{"hidden_act": "relu", "router_score": "sigmoid", "normalize_top_k": false, "routed_scale": 2.0, "balance_loss": 0.0103, "lr_router": 0.000365, "vocab_size": 28528, "norm_eps": 1e-05}
Below are experts of layer 3 (counted from 0) of a mixture-of-experts language model. Rows are named router (the router's row for the expert), up (a neuron's input weights, with its number), down (a neuron's output weights, with its number) and show model dimensions 240-279. Each number is 500 + 25 x the weight over its row's rms, rounded and kept within 0 to 999. Numbers have three digits each.
Before each expert's rows: "mostly gets" lists some tokens that are sent to it at least half of the time; "comes before" lists some tokens at least twice as common just after its tokens as in all text. This comes from a sample of Wikipedia text that the model never trained on. Tokens count by the router's weight.

# expert 11
mostly gets: ".", "s.", ").", "S.", "\".", "es."
comes before: "\n\n", " The", " He", " In ", " This", " In"
router:457489503519463460533477466528580535537514479500454501581494524490504500492524521468478532507545515514471514501523494492
up0:537499476494493484501494488536532520495463489498467529507462523531460484517521476548459510516468503506507535486497476497
down0:446512490491540507498485479500554513485506500494508495507520472460520446459545533500509536473505505498480465487507460468
up1:514512537492515493483466504480518533519519497497512485515468481528490539523503546503516539439524518497488483537542495469
down1:487458492466505484486485491511484508510472504466503451470479493550497470489473463500484512511535498534486515490515473506
up2:462459504453511489485509504469483501512503502522505505532502495510514527466555484506480526510525521451505472500510485498
down2:508520491491468514553539480497501564494476516531505465499487500481522522433506482529526503513500479542503485514496509482
up3:438508515471500479521487494493503532526534416484497502517519527499501490530525462539481519490511555478538479485517529527
down3:526534507537475456499536500509482547481466489517487504488479481468498496501468509474507512533476506509509507528532533508
up4:487513532484508529491521519449545508505501524469473496452431539512482471535513516552504511483522506477515548531540526521
down4:475480493541482514467533544487494530504474468498522523515500464500456488455479485521489499487503502473505528480465551517
up5:513471510531530432528524490529513492509522434489506485521498527530468493487486498485513500490490482495502499480538516546
down5:500520524515490479494512520506455533505458553489515512485509512466525528493499503538469496487505484521525472484480486457
up6:528506499537493537491474528515501526516481481528485508520503511532519505468507509522502482481509501490502533513539501520
down6:518474494486479467476523450452490483538482479525506496484456529492524515467516462515471510519516500530489539477537515492
up7:517468472498506475467537519519522483444490527546520514549545508516500491490495522481522501494545548469531521488534533493
down7:486538488501503499484515525470487478438463477522498466491472511534526487527503502483528478474485489485508497494477522533
up8:489476467474518441470473540528460519487478490467534481508502541530563498536484503502497493524527477535504495502485483495
down8:467504481474489458502513495520465489520510513504495532477475504518547562536521520514518507517509511477480499551503484505
up9:491509525501470533434524488484495526496511523535513507500494535492511510464578479519562515478472512464529482491517522499
down9:482534522522515467489521503460476503496478486472495513480501533489487553514487497503500465541516507477566474513508512501

# expert 14
mostly gets: " ", " \"", " $", "In ", " In ", " of "
comes before: "1", "2", "The", "3", "4", "5"
router:447497514515478456518532509422496470523525489516436500574483535495507526500513530463512533509518532500496504495487500471
up0:504524493492449505481539471533503459470511498490509529505531517553565528521506504494509504495505521472505505483479496550
down0:501508480437530495480493447489499532513445488521451513509513539516511517518529454489491515553490460506490505469500525551
up1:471513536533538505528569527515483482510519517529508443534490488496503482529488489550514495447476511519476485506539531571
down1:502491473501519471497530495511510472490498490492499507504475525501497518477510542520538488477455509498477481490499499459
up2:454473501516481515480526484485558473495465551523495512520460512516502537512487487498473483495485519495471491492484459513
down2:459465498502483512485503512498554438478509485478484488490512492508506484499474523499490516475495505504547518517534509497
up3:497511538537477501522537496527519468474488520483476475504534494487500468539521523486491514487535526537499489499505513474
down3:486494493437489529483509514496522475570480506505482488513488493514452437500525520504489489520523535529490491508497507508
up4:489457543487508496455510547480470497504486505484523485489485534492526545466517515489484503523514526500456491510499540516
down4:471524496532517563507506480468521469482524513487511478517454517452515504530470505524497536479487526500513454490466441526
up5:549514519513506463477498515482493496507498556468461537534528529514513502464444470486547518536450480492484496512575524494
down5:504469498502500487526457466486493513466531476543477511441505478526468506483504498486517484547503465545508495473505485448
up6:497477543505523522510548484525543481466482489484463481582510515490529559557503489502527520441506479503517524490543483504
down6:439498472473478505501442502490508517515537503497496501468444528489492478508499521486547483539489487523522515514524489515
up7:502495473497492494524486535464537507482466458468546531476502530511501504469482478487496503491516522506542539469502478512
down7:512517558463506459488524501560457519514472469486512530491501496493497487479510517503512525529495479519492516497532476515
up8:563509472451498467505529506491462489496548445465497470482556464509506459542521486449517468510514485525475503491503525501
down8:481540466521458456511474520474479485476474455480456487529566458528480489488490553503506468510476505523523520547513530476
up9:475531473479505508522494478501481481526463488481522499511513510491482502487535492521483444473522478496510533497504479554
down9:489491517504461455463469484489491512506500484488462551491495494506478497506442475448462536516505491482505485466513488518

# expert 0
mostly gets: " (", "\" (", "(", " (S", " (born ", ") ("
comes before: "1", "2", "0", "3", "6", "4"
router:488504522498507521502541499503517522486529519514474506558481484486521480480489506488513519518504516499469476494526491485
up0:478556507489495469507495486504512440492513498557515510502474499442535475478536518520533475538507479502526538514543493546
down0:469526527464508509523524499479506436515516518496544481478457534518455505528527503495560521535505518468524512516532434490
up1:519496523460512474517541496521544502518509554542507504517511533469515511512522497507521513553484512521504502447527525498
down1:437467497488474473495502530518474479488495537489549482499497484524494504506498503493493459506499532505516514456510464497
up2:479505537515487460533507495521505452487492485495506529479501504532506497542444509492499525492515482564525500441530522507
down2:498477496477478492487476460491542530501506515446529520488481516470491456500525503474524551482547440505536535487515527553
up3:470502473510503522531525440498514453527493475473515435542546522459512505460510451471541483507512522503518474502493516495
down3:505511492498507502470494519515509482495509509513508493493492480485517473530513517440560451508510450499497541511434459517
up4:481502494494538507489488517487533514542475535517485571492477512483512479503504500491499518467473502466499490491511515455
down4:557513534522516491463533507472503539500513497514500498474476501512496511505491484546479487513542548566481489569517497468
up5:493511505481518512523496518491463496537531518521541461513487580533497491475512499583506494469551492499504493495500515493
down5:502525530459473513488519506497515477495482480443486441490513488483539467481482487460514480510479508471521509510518501465
up6:492496482509507507553503492550537495452489521466523486498558511552519550507527512528525466498479503469505518489525508514
down6:477470493493513460523515530499498488497509478484495504525475500508484477488522459460522518514528497471529492485524543495
up7:529500496546485530515499490475433522460464496510468501526529480480531511517504489494516514511483458500525483515470478504
down7:534508486508471517520491487499531554483486522486539480535530490488517527469494456457481543517485476505492498448478531473
up8:506484500488529495535512521467469513464512462503540504539505485453522463491554521464511457486509482489523520498535517499
down8:514465470525489494475524508497478467469502524469469534468523491514509509485537479497491465514493497476490532538493507499
up9:525450501519521556497574483484521507522497517509499476468563527518494542559532504495504483492483536530516433514519507504
down9:509504500517548507472551496503461502533489482473496513474558509489490521492514509491493429493509449519524511505487502475